Weights of a small mixture-of-experts language model, trained from scratch on English Wikipedia: 40.1M parameters.
Below are experts of layer 5 (counted from 0) of a mixture-of-experts language model. Rows are named router (the router's row for the expert), gate (a neuron's input weights, with its number), up (a neuron's input weights, with its number) and show model dimensions 0-223. Each number is 500 + 50 x the weight over its row's rms, rounded and kept within 0 to 999. Numbers have three digits each.
After each expert's rows: a language model's description of what the expert responds to. This comes from a sample of Wikipedia text that the model never trained on.

# expert 55
router:536479545500479439420475396570620477469562461468541515392436587464566558479572446434367475478462432472441437536501521528466507456496551544524533448475600452520525428482554456478541445468474582487503560541571412431514467522520491547503495567459532464483498516477543474491520467428474529501454508495520457566536521462534588436430455642532488613482595527679420432417517555486470490505505526547514498473571454462520565427495472531569467593466571465492474528616521469458551457609510514470453485569444450540467466535505489546542472500577498504452461456497475473522412429538544493516450577485488483474558424596495529540446499477513510483525527512469562525560485494582528532483416
gate0:523440463482578434524513521486522527524500497546508609532525503503557581489457501509458442472543500477562479536520484480499466499374504569435449485349604621501534523500424526436513428495568476506531525491547467515574491524542563556625490464528445521480603531547451556513469532391497447512460461445541475495509519519487487556653487589564514537483488518556503526555529492518480429496543503559496482461462498477456466544490497600476567518602446580612575596498497478449440480504464520574580467557521470453519496476487540516565499458607434540424551505465483573536435460520483509420532547477483570522546549497411519455446457470437542523627527436418484470582557516603532537549565
up0:540486507622477521484447626447400532526477404532496544528549520504506507548469459493489446464394477447487565472428517521415478555579525548427403500467624489522463519452557545541473461519551521483559633542542554448407487439500537485524504506500530537588515472440483494461512480538425479514522472488495553478523487535559461509609451466574574394480429459481562558451441530523594453502515551574439515578488564536608570528508476461540503426548465480504519536419581620476497525492627495484537529486450503489447494499442539499553412438464393454482475499481513484494428549529473548634455531525524483418533474534470502572489538419385559523567523544565480482527523468494532459521503
gate1:508473484559461538494474344501569511558439454457516486428488546494449442497561433418591443435450555585457577478460548487490474514570465551506506569519532507407443521490488470535475491549513478535466507528551523528416475492530590486405509460451482421568424458453512527483519468488593466486436578481481493491611563403496495437421550492487569573551543529470542498581402526529442481464437486457433513444483566453478574466465527516496502500510484508490415522444529504555540516475496522562397426432496436570565473369477421564503525468456546449482465543545463441572576502521488504487555503491559487558522467511572513426470450468520411592539446477520400468497569563550440383407446
up1:500575511549564500483574479518594483510399452473428543510535576400523428534464467558511506536530522532504581498474510520396426498459477462437453420497552545505572457459467592478410454608455470540583591426573442576525408467512554490487452543438477492494472492524557498519580562514464414531596484462508429481520554520470456598504518507482505541565544426441500501530479500517443527421415482429509484476554556369457438509551512423498527553526524487511488556492467456484497513461493501524567494396479496556584510545529470478421499421501394513468450557482509371562512540534432489448598634557545475633460503474455428494481544478521463451480470456503429504537518488496433547507452
gate2:542488523460476509453474440404516547504480516582511506469432469535538434486513553472492569452457457519519575520577483516555521494535516537497478452528489395546499494460438460405489478433567515461543589476524535349511499481428495507492512486517471506411467578539445499538536550434468502479453551520477507497489450502475476579476617549455434569354577550604475538513556515489448591600541449519486497483474429409503488473468527469532469524465477550486474503446486606475477497415448659500582538439499575475428528452544607508478495437551627457491480446538468566538487442548514434511511485524491529524516580529416546486501484447428524544529570570565506467446508600503561586529620
up2:622495458510470551604510472605474510489518471631425463498537499521546490475404526483497437499540421582487572517486480543572516485535469502487434421462468535492449544467485456552447455492543589459528521475398482588486468480513425519492506461542497470465473456508462539492463489480614555517499420523459523504449524467454558554434411533493552589513424513480501483523508563487520550437498536468500583535488495422506470524553557550489531455515559513504517483476454564490499543494503364455458525451504482477471461488512390484541379573425402527618505516617541596481556491489493461492521507485488513585389563553529465523515458430510421509519466391507450609640444433521553479411457
Description: Short inner word pieces such as enn, ov, oc, iv and qu in names and technical terms, such as Vienna, Mennonite, Giovanni, procedures.

# expert 37
router:486518554557516533410477503536504511397516402492565570502427500468537555552461413511456464549488441564515477541452586457475507451483526581458417474469509478513525432412473476464493541463479531567498587480506542534493461435445503461479496481562505486466557495388523493444481364466461542549417620488502443475546596591534567441501417539523533557456530469541473449449517580534471509389468406506394401505528486504566518437465500480551505524508467420506447538525530501418566430502587447613460542486480435496450468490464496493531502555582459491415538496578441540471493448515661503495478516534480485594553516497554568487409470505564479486558462486505574480493415533509586583504517
gate1:439458568471406380454599384373422481427521530458488513485434467372497487511444480458560519438473470470583455480483518507485498469550449546524526470494460500498547485573499493545536453610520605531490541436469565507526511433594465467423497450548542465446497501489413519523523454596494589519451589396519573505505468358502574547540536538540462556392584533530549465493557443479427557448491475524434550487499480509550510526564491429527466542495565588526552504505496439528461442388547481470540468481460447535573500502505529441496468486461553437488438476479450474530513522492545519529480448524532483595594500522476498527533572383525509555532504486489569438538445518523556591582530
up1:524484520493467506525488548510446477547563441626529444567475482489569437517391517456560532518480590440427550441445476463503536493553501508463503448509535493447519603478502490584503600606424455570514509516518479546502553592442465440543562478437487484477548472524545523539633482453560527505420525472473422471456559457548493527474457484652423488529405566590470566530457504493517514535432486537483408419515551479673541570470442494513521507485520471397444444502572490409476434534499559516587439446456529488509537379474488442550623492545485504462485467497475486528506540503523493529551533449521526508571458515564495588473512489570446478504482590448521469474585481539417521495507
gate2:492617421512470559493549447465500463442420466500512468421329525548540404542501527471492439529426515485400495551491499427520514507533459503494514485577461614541370463434524537406519473508399559441485481466518532458530492510563454527456407367562483463482529455447498458462483400486523414532471427524479511551493498491512478480475441520509449438505473475553504525522472555566535516446556535539450526488481493545533604483515472524509483518540513445448521533509530569428519506510445574552584466415524476561458554463396555539535556438488507400535634499469492491465486566537492448512379542501535582514437458555487514465500530512552472566569555454557434429458518430498539563521618
up2:490482462559522513567468503458423481475460433483455522526478525438366503495514564510444562479477481505461412437516490459525448503515545472577461431570555562439443469447439538387496507495495476511439463449439441521425400550592497479500589432466468437380518476474463534511516531560462400486462459520384498440531425500558506549511458574543522531619504402509463490613466463557516448456446480497407501585432628517450537562520447469558423512435513466505531493417409467553496494515481575435550433484544515555538583454442423495518474515543541498579538517571485518521547442453530517483459529483510464481508590555465377523534560568478470547471471544535476546503492412465434427519523
gate3:521518507459573560455546437485561426527503302432452569554480522456519558493593519524470387482489531541467571505465535512503470589639538415425539483505510499482448461534522531506608443491544442519453510566410526522508453493473469498468438454589530525458450584544492452479481419581489511475477542474548519552494493473468483526532547553550480546473597464509485444465505460508501490458429527469452544485473448493482592509441531532542482522499430463506493440432502490461505481486442446580507521450502666517538448453504521573434539554543536501432459436527449422487484515584450465454447480422478509493479493465406505575415527524513557494513401547457623559432495423509440437374508
up3:442525444434515497511447557491557465492505424576408578467410412554534434434432471473453424456578598522496504458553579534527471485341482563483590499554426548572520496468500513502504450547468516496430465442513474507482424471537550498533475459465468522435500495537426485509490547503432513500515420462529435389515514499577588557431467479550505496597543514447471519488497506614414470538585547450430441517477546559599518427475523451427520474502548466507437488517503506500457531524491604489483592577552457465501550478578456606582570416532579431447541498482469519524521496557566566478606491450564444423448505510486501513517485465527475580563562534520466455512420500515502462540588
Description: Verbs and verb pieces after to, not or a prefix, such as have, be, used, improvise, disregard, reveal, reinstate.

# expert 16
router:543466523472495452472527398554511499467518483439519495432533529457544598526526433430530452501464529493475449510496505446516493440470544546504445461470595386536485451480591486399531442501453569521547539581502420485453534516490473470388436532518500495494536522438482439497489453465474567500466540420563450465548571562539530445469474609541485560448508493575508445523501508552467522487461602564492468448528410506562631454520452397530482516532540528471510554570496467409510349442542480538400526517452519515419494596451495575496517452594474481463458428566479481458429498554567453428441457516576496478566409486483537432479598529522569525548572547521497615530488530555588481496440
gate3:456506566382464488511508452497550569469468577492553602470458573493438488351539545537510535485564465495492440551580457415530448452450520467488528554496557499497415495426567524472552536600413574530532539467467452508540605494424522506509510445483482299536516529517583504493546504500468542471473508454525451556526529514526538559560472460461490573471405460558431473591556443420486446557464457522571565457456445503607595548433511500420405463406560482404450436511464503518536449501586512539484543507529513492523516548520530480496442507464529497515518514448520553462510522499462461444498460586497530584476463423477496415544477506429553534550505516556591441475444532494534460505593
up3:491475480435485456561459426478547534619659464529555511548505505525417438406564462523492496586540496508539405528488593444479476438479520472452504541491471502475451419546504538469501462524487493467468504497450463496447472573428555393497514518478550441543581560508522439515511477505532478566487523396470561512571481538483538473549439490418423406432501408526427570461612500505387503512407508490596482509494451488484516476502543521556517458501505513397443553463580480516432482503568583467462541482516520603445486551505465583492509563482477566493483559498477503515524531462494474510512482552507551562465435521440562584598598449533544457550376499476526514391487436412443389495529
gate4:508514414454517560495519591458525467531493474550531511522484481454547488436464469488407538459538495436528534488502567510514564371481500494530494515529499470496418557467531436514533551388503463510535547488609532441455466535483530418531447463444481450481507463534520460462510593542529616454462513354484505502418427506478457417559501494508483455421579435461427565435458519532414566480570573534518610360547537536518599426507465484409541488460444481445515479540470517476524492509502481561579445511535557411398455552536498535521412498512507497568501440509445500475515438550503490522523417526445536485466466459490463601524483498368493457504509565639568548483400517423500486469560
up4:410498429508389465466478441551484441484501391396418460484480499405507447429516453507508498541471529443626527546471580470523524475587399457538454541460515511488479466531487496514465507474620506444487488489647510444609615469496500473453480544541533427501537484509462529473439550392528594522544541526500461498440475537469526515440469543532437479578471485522446505440396375514526540460512530434467593468583473423490540499525539521480533512574480517428475483492411449374522467475535463582466462471565468485509499490545592556473505495534491557552586488517548512422450515534541548502380456572440467471429475471475547475475535497488445401534575473468500478407535526487535567487509
gate5:523419439444442520544551501518454513410568512511594586464459479470508484448490460539564425508456516419545514494505487492534575506457534545465434545475509410482495521466533600549473544566435559513450390441526461550426481529526347431505515416457538485436536479507538523548489510498543453452508523520430496508545559476453682506474562504466560509486468486569478525532404515496452541516499478542430510539432465589530505500458438482429542446436388461533378510502572478507559493476439525553455537480557447494443488516533548467402582458561464481508465482566476502548435636487538575442453436545525557475528491506473506516515489487483430398487496473532528572650504453570460423502505
up5:481537470530533479653513558444382485549549449437487512493364476497520473438487565549530465466601539547537461431496493404550441654480471472551528551526442425447544496500493438469412503569479473464469422415530464549494468502510493519471523546554473530518445541459519464465421470471510508507507522526432557545494505504510541510500533477485505524429493444564596500523516538508378544526459579405453573548436429575549494478550519499522495494545482521438552365501543521502519537523490500558454489539494529558478504516489514510399440534501404495524542440583538519449519576493431438541432563524560532448448414377535508560504449533490440486453495488446435451580406522554462481356530
Description: Particles and fragments in European and other foreign names and places, such as de, du, van der, Mc, Sch, Lezh-ë.

# expert 42
router:631478583586457517416457494561519506473488539553562528463461547475556562520411506488463383518410508527394453524504546523497509476488526528563494468478546339515567470448559506460496532496541571556560543529535498522419503465492434501406463480474512449478524539465530423539529494463514515462494480493554387555562545524500512424412450546631509565473579467594471400452536536512454468530450573544468435427578442454576569446497446387506461504524471471496514569556457469439535427464548477553461475519521532439452476550432453511501444453561537465422471465565528465488460481623499417462475551465527529502526438512538502481434507529505543526540541574515429606513457527546558539587524
gate0:476500440512512506551472515463540472491453566557534467558516532511484521545557421440525476496550513492547418479475571481497450470573556496660493539483463523488590520409566491604496569625530519513498522478535451505576428517566541503496442435449443473524469470331541499457542419478537564416475536535481531540462466471484546507454487531466566509480495509589559425490456426466504536485508535450476530520487550437543462587452466575407502542580490382466539491487502428544529384584452526594543471538474511384489517464374465475454491474501493555544450501459464411512514451394489469477475495551551461578507442474453468448589451524489532461388549536514442476536506469510627531493455
up0:511552516449524583456540491561588503481492531504585478498561498501477521624479477435470517574495496540471456408500489585555568482509503473517588538527531468443524631475498448529406489505485559535505587455481508546493483518504513486399536534521534393505536475437516498472479502479567559577533520586600560431474453478386447582507567498667570470533533489522523506514485581525540526441595399526559426491472521557559511506444535477521505540548577603487473613511499582486540526467424505484463491517410514483489425509571499538484506367503526417543398444530425427487448471444494488425528422410465493511542480496498556446494548532568512568415415516520523442495530488487548475501500
gate1:528550510527596477617420555605526481426424542516544547518468532572500512450494332474536427476496411574469469525513416498550409468573568538510433535571446485568591521470489489426477528541427548556474568543438457456586502441522469514475425524586478551533416480571444534435495558525573453468504462513495487556461528474501493570604436551529492515479457472496546461517509531453391496487600549509524556469440515551483534519507564488501496562513502453558488502523466485465481551548541542491552510510547500483546587466494491493445499544542509508461467518452562522480567429493376512463602512495507452604538489508562541551472478436464540427443495506504576620461481484492638561611533
up1:533510536473658459556457503583466586410542452616453574468561496537449467486594509355419551622431469473455423534501518499431444452556477558489576420501537521403525511509536416514494410497581504502502514512406424449480521470502486440463421514511435532507465548409573465456492556462493407498478376499457457477488482561536485479553538498471552501501516612521513530456464496479571583507520561487478469532492482531513446545515477556448500512490519522478659459569431479490508469538462566471498509500463447506439485441434498469438500535550544476541461519505497564461565445464481492485516499496431455564599492452519581417427530457416482552495486572523565555468395526536504505454507
gate2:495462480513594413500589438449518626507474533434548562493504493571452487512444526459484518488463493480576478517482415438489489527435512432436433476452505421589415538585516493436549441546466451540505556527517409521509549504526516447535536517516437513471428514576541427504551540531498504484555512387431488469537582532476505533536482426482554482534506452499513524496575397529515522434403450526553516518519358583602657597522566462461532504434563563438462482492482507496489451469500494519442527451556433472504586538514505578500557608430478463537473517479466518462571619496512544505538421558407525506502484398409459501469485557475457551484382511461526538456486534481426479496488
up2:567498472607622595485441655532503444511420552509471494577582522487451462620417448460421530468442463499483464472460482608500487541462595558577441437584525530526570465445475473614533455474467478494480518482542506488505514516572503413395498583514487490498522477469574483493448458503476599505530485562511519455508438467441445497434485583581482439532496497450389481511478521467501449530468504488492389474439596520504477502521460460548477533494505596522525550510388483580480545590457456535549465540501571496477448515550505458569527406524489465524507574457545486521542483541586488539494619426521482536468559483514529470389611541526447506456549470503570497466452494467526541492534
Description: First name or first piece of a capitalized name or title, often after and or a table bar, like Herbert, Samir, Inna, The.

# expert 59
router:530410505531502416514442423570504574517548394489541502428489485359471540485430492462459474503396480488399453527522616495569537469491506515490462441528507505556548438386566439496560561448350595550539458397548470511497444479450511522506541537528580522426527537435407496521429468475458509485460473425611446545567517445527506460432481597494548545448554537586567464505596462470489454479459544541504465489559505460492532437506503513554456499435559535411397567496490471482530492518559469484460479532473501461451472481436557542611466570458452495535530525470460525443536474513611506438516527484515489469545397538579523498467515569501522453593528488532477493528504542549505614509526
gate2:498416515448525571483477453553530535417439509458476533530474501576489457497410450510542429523536513444486505439578511459482458542451476535472550551535454523483575468612597520519497532488455613370517447459475645514368441530516434578504438542515441507476474441521504479470501471450482563539468402487523451490526461510510498481537507579579459422548438473511569450517501600557598488486527540576443494554423634507418459466514556495484507486607582529507523566540522389502525554586543538561571496528519520456519449493541513601501423593450498471585511424506471533585469513586518507453526555507476486526532459430571530514452463481538577496450557556502442510580519476473469480546520
up2:557540451472377524492398467485442472488505453405447521582525523423514517512520434540451467581500560447541596519482495562420535537423481502540659558556471444526465512446419534443452476428441497488474486499527519555495550523541582527531514499444523493546549448510523534511503524542452536559470540448454471577390521467498583446547408471460450602504482469516485557506418507430493572467447557520569513446557462417591432398486471466451326480487532517435528563499519502455526478528462472505472421528603473496564552509474553523363573550439499472477510475500430538519516424521556512491507524468494606486542514484502515457505543501566493530613401519539433507510568528447493519527545
gate3:500494470645523629581357438569423465436472552528446514549570567512480514434533517550511474569519594563474450473493525567495466532467606497489505495444445457423509488481517533472487352427323443459465486486484611569559503551435582439482464541511518490548487534453505573524489495506478534462408547453486464509459535406528453513474506523441477470449431474456424487435523505481528533477468453488420485457448591468522504392559484450532506482539469464524391485458534536542575478499524464528475543496571556462542494427523564484530483442430539487446492448470535504533519493457487502546543514510487531498441379513524514419459491435448377536505488606540483493478488560438429482465492
up3:436484469533496473573604566523553554436519478557621447411525464520530568498515469508514561494528485517504492447490545494479565480524475494465555575506497475427477440480484558434581525603462498517642446561526546512509505487495503500553488532436394527593339504507438479457501525552513498541540522413441524540532491444529507465391501489492437574478452501624496574426537487506441521495477520454423543542483552484482551603408543488518504283509463477452529554435493445466397516467473456535529514515485440427523477442511416536533488486483424484520486577478541458515489503428567537436527463534544506634537457488540546530515512585519449517567471439537480433427489528477493517530444
gate4:504506489483445524493519533529451397548489517480583522454398489482454471465499449522535502540460482531409462444544556538442430494524493420475437510558474495562397554530539564547544512542446520481539537457485513587504538487425437436538499529498559503541500553482467516447480510584417575564441461474512528612411455506535443553383494459386397532523460531547492459536515556497473546485524510600517465426490481509396512499494522452473456569480480587429517499627473519399445532567435523447509580497395530509504531500526614536516550505528571457457617489413577479613392555530457530496522571535588519455459377469504500572495516537548474438526550475522430479535476518473469483548443
up4:518498424523459411478454557474506509521493499515506523478490593511579451514507497537518441457534539544489434513552552532493539535524533417465451550542491500525505537477595397495559538496496411528478399502510529459526467461488481442507499432448455417504493483515558547410498504482414479456535499512564485430457527383330422548455519430574481525511515445445465459500545498517499480573426557406469521560557484426367448518483641547506540482466484504519487601553534458471635418510435483527524493572422445529474537507506524531473558542524529495457516457594501497606473518511460551531529481485544398525484502419456441470494460491526475672521500544508533572517506612386477554552482
Description: Line breaks ending short biographical headers and lists, plus nationality, occupation and taxonomy suffixes, such as mathematician, cricketer, politician, Aeolid-ace-a.

# expert 63
router:490489544525558458444476522564554474380568510430509570507461599482461509559538484525480456451536470517448443558409534447484493407489477530555433494428490527543501408465550408460474484539440564604488445457503506554474461471496403519506530481508594518403545584485518491456496442488479513502459549432483500474503576474554526496463463500616545519530541494537490476479541531604389514448447511513427449456586474521477511452514462382537436583533420444468524567492549441429496473497583443569431520551452498521503464464448557524541483561528462527458458523531400517494507364541523451415536592587520607509514465461508539446516491505504503378588573486441466500451443568502445581579495
gate0:529521397511557452399463459449573430434491525510463545474518446588400615436540511471493566513501558539484514531458451475526580540496398483529517456478527456524479418426506513466505503490502429481472477504472551520567509509410472588532527482480485514509578508598506482527461492482574544466483549487531489465447508490469506552544484516580515544514495501525571540449510472521541473487419549478472486514493476527556437356518479568437455460540414472541518482501438460458553450418512527551593428424465448586460494481428539365444546370393494561506447442502360539498469533550551479550498412542521483593506449486434543500445489541529539474478422530466478493533643538362500544490547
up0:494526496446488537520408468506550496590438547518483585521476552469505389545482408572582426547468481530478473498376481527508435485509513525503549498504555507458540514476524446529505445469550507514501525479450555429466502448516634417408430683539485481584446549473522406557565549451490506438644456457538524494494508523519507553428437454522485487500528420463571451527523490540509447572486481538508468496528534560617479387471563451371528539505481458557489562461507420546448513429454533485449542545561453501415487499405511471556395564542557573497502491559478558555493505448538504553440458585483433484458540511494482467529490601415475471435545510489478516492430526488479538539459
gate1:562492479563506481484549479555468494388574555484518541410521536503511435549460523487574435592498497529468357538538563531525457482610472475592479559535539548471427468587580487441512527516516500530477541393514531550460594528535460421470491517502481476563502430503504429501533503452494508465540484528486590505464563464374544495498564461509525470575397545577453545515458377526477485413540520513588380422569492518461482512536522488494555432527537539487437475494485510426540434466525550534420379481505452494513585459504538469449453496425462485591544465564458507448493555590541517541515497417521547486438457484510584520624561437467433527474512523584454514549473458456595483538533
up1:552492447467526590463484449561435551462481552463483532482578477538539393450484554515432456521468468592572469503436549497499493511493562483505432645503457425484500543453581480439522505476479493536505547466591508365571515601552417540520542494528516498423482474433592426440507529521426412450563487503495439468475497422502559473526531461500497539515555489521559576572577457495468613487485483580522467622585408422510567504476539451430487512481400460488515481525610449509548434546561524501484538526480534466477470502553484517518424534511489473466523453481497505487671457522534499433502510416532517601471500509450466496453369495485469515484450576393452535544489472567524444514495
gate2:526473474481491500564472492537442486469496577445536496520428528531479478527597486473476521546506469616504416454544518528569447507432504552517513476497495493446402472432475581602524460472487393500512449503532619508527430562581621320451485530513555525505474518494533496570543534477515570618452567471539523481499627530562508431531441469515492475619447499556541528527436487448541474563542477449491400497509483535546491539442444515536509456625390444494521541492493443482410499462492481488420518455399488541414475517569546493508495482540551545500400534517531486461508534528600447484446422549459500516470567447546459540551505507533496425538520414489514543496452606529488514512614
up2:511402506450484584443495540565374500489452519487428506541535512522423459505468504478512427497489575416466608546467523586576572548415546470544442435550499504591580558551552572512509564516476547520505413547483522570469516482466562443547485449463569456581367551581453470480521528531407496575503481561431616486496573469466526497499531476495429476538496495552505485405518465549374521492466547496573604538516523510444444457497497460477488555506463447477426478473439445512483518491532475498530448513506519440506445484522558444500551538566509481503431446573532433561491566611476504498503424503498497539588426474439480548471468461455420535416482430494475386463404383456537484477488
Description: Time and period nouns like years, season, minutes and month names, plus word continuations after as or st, such as as|p|ects, st|ret|ch.

# expert 49
router:523453519538590369513494471555551606489556504522539614473495574393537545511550462414446433516415464522437498502454528518542604463456506502481456494428520495481513442451521449498475520478518531453511495396522537528530478420406491533444563476464504515479484563434423429410418492519425506414478560479568466571512532431507536469493442574509569550445547517486501473404547579516504400494475598546429521457564453479519563455446388534572476484359482464449476498481502446439513452524521513565492535482434496479478477514471533513550429566505474509414435512521444531465480436508541447389490553520544593476539420629566553455481541548499484526551522464548581573481438495533520528542499
gate0:449474530478448504493500596489590512508549449454477539592500523488461490398381439479501485440500536504374492454528494500480587486504423506544495490493557481468513506420455493540471437494603531530439542468510553508514497475538520561497468575506467591446525507470525440512449571513471460514443601476430545573436557412569465398507456555588372403454497522545492447454518444435477474560361484564456515508381469535450378488564443543535369538469443470521542438430445489482418577464475491540520425425474543557453476419457550491495474498443403545452464470436558482546504476498472460467482567535452534499481459496480556488483515511395421509484523497481436481497579480565543482527535
up0:586511486406497540565527523552429534495426556476479557458517505494423490489509402568433530512507549495499438437562451492557500485491590507497517398461444597583491507519609527487471463429429445428465455506557417588499573499499384480510464496515450468466503540520520536450510465401491534523420569470466594427458576581521507574513535483470506467472525453506415492568480456490487428438458439462503453543487564471540481534529500398428520503466455563461405549404485527459527482504446524436475442471587583420439500542562503505555593481514512445428617532490443528471501541540500443610509521533391513560512487443421424515533446543488471486514495476477518479577521453387457399494447
gate1:478631519448496459570479533511525515533486459571453478595483452494572533530492462623551594550451479553548483496499561426550515574430584506495477544475464485489510370484457459482439496487483462563510516442561494580527511593505461453500530515465513423474470438563433478506495525405456483487412547500448485470391490474502546440474560497469532533487426567584416455498455541505544506524496514485483583545559424399531558545528516571411465473537424591509412612474532478434471571448519396554594447520448498528429513478413539590546537511482456495468564535478495546446436458401521460496568474547542531436489463514496498453524451522529542502533528553399542435441462499597524574416522
up1:526515460444562558500535566437511519534527456514634477420537484524479566497472577560492486486426364483471359483427402486512449486474524539479470544482519538506444547546573544492478473508483497502485478461474518490394580475434567516541506533570467512528483517469436492460447582548457487474562545539605456600447523474494487419401510491518509429542445449515491437644409514508548513466536501558467480604497532579487583537463499398496506485452445507508575490481401505540532464487574502541530390506490503524618512436567550548488522474569544547469521582531450449507547436437557447465381537545568507429607493493497510490474496447546521610497507499532404451530495481478562468532475
gate2:501476392561439473550450489630493507578524489430476501568546458524454506520498529467550498495475523451549455441492441487556500481511509449482468419493537542506545479512543424534501486483504423439512550561405550488440435550536565479415579459543404536513548548476465551492395554470576482495614617458496486560475472486546556482449498518502511371486403480562480501503508530414517500390549510514483400539578464515538498544445542560466514464436542453462409552468373498525502550474476475486509542524512480458493510465448563472444466512595641501421537542504517404496561490489447375429566456511536574438570476459522500534561447545508571520528479509442449413548497518585590561507481
up2:543536412551568522562504431457406492521393492477536474485550432453512493631471551522613472521500518528566490510541534474466504552553535485496546496501458570512528443524491475573499582503453435488390564488516559539402489570533451485502482524498458434460494451589616548466543374605453511525515552472481546417528476547522470515467560472490445513592542509476436475455588444504546510505531525567500456404553516547521580490407491510438570483562444490478437458525502539509522442416496439429514436443518500526559531458464544518402538520482480511513548514517453542599492566462539438510363495499526477451534489528495479499556531525519521451393432591582377504522569498532465629551507
Description: Wikipedia heading equals signs and line breaks, plus heading words like career, statistics, writings, and See also.

# expert 31
router:554447533586479499486494499536496498432600391438530565493412568484531493470470421493461442542455482496403397569467458461493527529442508594557443486471539481537508496451555464518490565496466551542518524483559469523538454487447412521443548505557605513424536578536351410468526376485489549489410550486537481555540529369520493465506439481571523527579572476545437461486590554470498446449478508508406462463531510546546554472466455492589499482435463470500485543528503455421590521543568472543454531568427529488440463481409590517541483523516479529443444440541445555508517462549491485442592575654491568502617458519556499482493548489496504428520509467480563490537466515554483542528498
gate10:530524471544609483583369505509499512493478471417498547504510424446535480522433513494451514523368530444442508485544535626529548454445523502538487432488545532524454427560579473530524500501565451478469506463577594523566525563387500518517446606438520504534510543542469530570424418497469469463544508520471501499475530474490510578424522407510538439390544509532454516517415447534487548587442449462466463526602556561508485518545510480444548417582492556415442486530490490497368475562516524504477555521528489399548484459490570594489584500518464507501564480402498563464466454456596434482510490505536554466485463525564530580402525443526432560573480491468566450424485468489463419477564
up10:463478471540508478459411526508425405550505508440470604626503468467455499506464469549478514477494429550499490551485498569577476552540481531449581534486528506513473478504430494546558638495450432539574555463437546481503516611503458449442464466522512460473369518552460569505496373489469534520529499512427574536571424558594557528519475483477497573535474417510392518510498485531401469469529449495454457556384490570551541526487501495478528438534495534527464455484528563520451496568479566458486503569556468521536437537542482509538610563592498492607616574423471484546497478528542536520547479458517438438555554522475478483529345518497393464534473503464374478534534514466466519538465
gate11:438484442517514445531480548533482604510530556529514476534521483538602479514490494508496580522574481481476524466567438468459491441571398537531446571519451477481439504551523541490552499507485459549547595508515521578440495518475602524469472632592615509495460552510485444466539448486513549465579452471503510475458607518520520456477458558485494379518665398464470522518633534440493510500405548530453541457468487502485449519540626569453593536500518522477463438557469489494505439528560464406532516498467584455493455544506556565458479492443520552475563482536529639533433506460483465415477441522463504446514511521522542587554479584576483468460524481497607564530479502413497409507440
up11:549618547517579454462468409449416549423487437458533481525473518510462546535462554561546538524541529494493564493579518463515525542559469504471509450541461489523519399473539498510499501496562528521507516478585517539475505560480498517558578534573447577477480551469525521543543498584409525520509434579461462453360511452383505497431512449544409588408527438430518538576513399427481560547387434537568561491547503447546522530553487429445449515452523498567489482495513553471558589483552488583569622540489487556543524444450501521412473507521470543449477453506512555522445512483539480511425554444569610483584468555544424397523460464540435523404608533549423493481513491505500528490497
gate12:491448435562497495539521500487591423385421494511545557479492535580444445455583521448492500530472563529524465569626529533387488522466547416596452554495466558427551488478422538499525412555481462546582491429463386495465559487543454484562538515513510502515504419407531493423504527505533542481443491458472521488519458449577471490432501491463486484573539472524453491574517486466543487463536558519539470527356524429442505505569471499481481545462504479532567526492549383439467455570451385567553425568547445473501481464470505522495535579601526545557466550496526485478498553548439537539530404485530488460376504502568484568485492453476492580495448518560556582539512538580514387610504
up12:556564536491510501492481550506562539482586525463464505344486483483550604538527541550579465562546488376385423503460481544464476482441479470503487488511478460472526376440520465434477562602492488405465528489472417494599500410596460454503529521519496488472550496455432456510531511544526471538471495559489542583480480403489550508436498458576482481480416566516471459487489487509525583524520514468562495557543465452494537542468415512489500421491497415412568434404607601503467431540496528533409503498375555478518480489448477545516451550480495453537486522554430501514489594519487374534488460579496525423535569561515478536538525503463403531447542559507464415546410465593530498468493
Description: Noun endings and whole nouns after the, his or the, such as album, season, team, chain, grave, brain.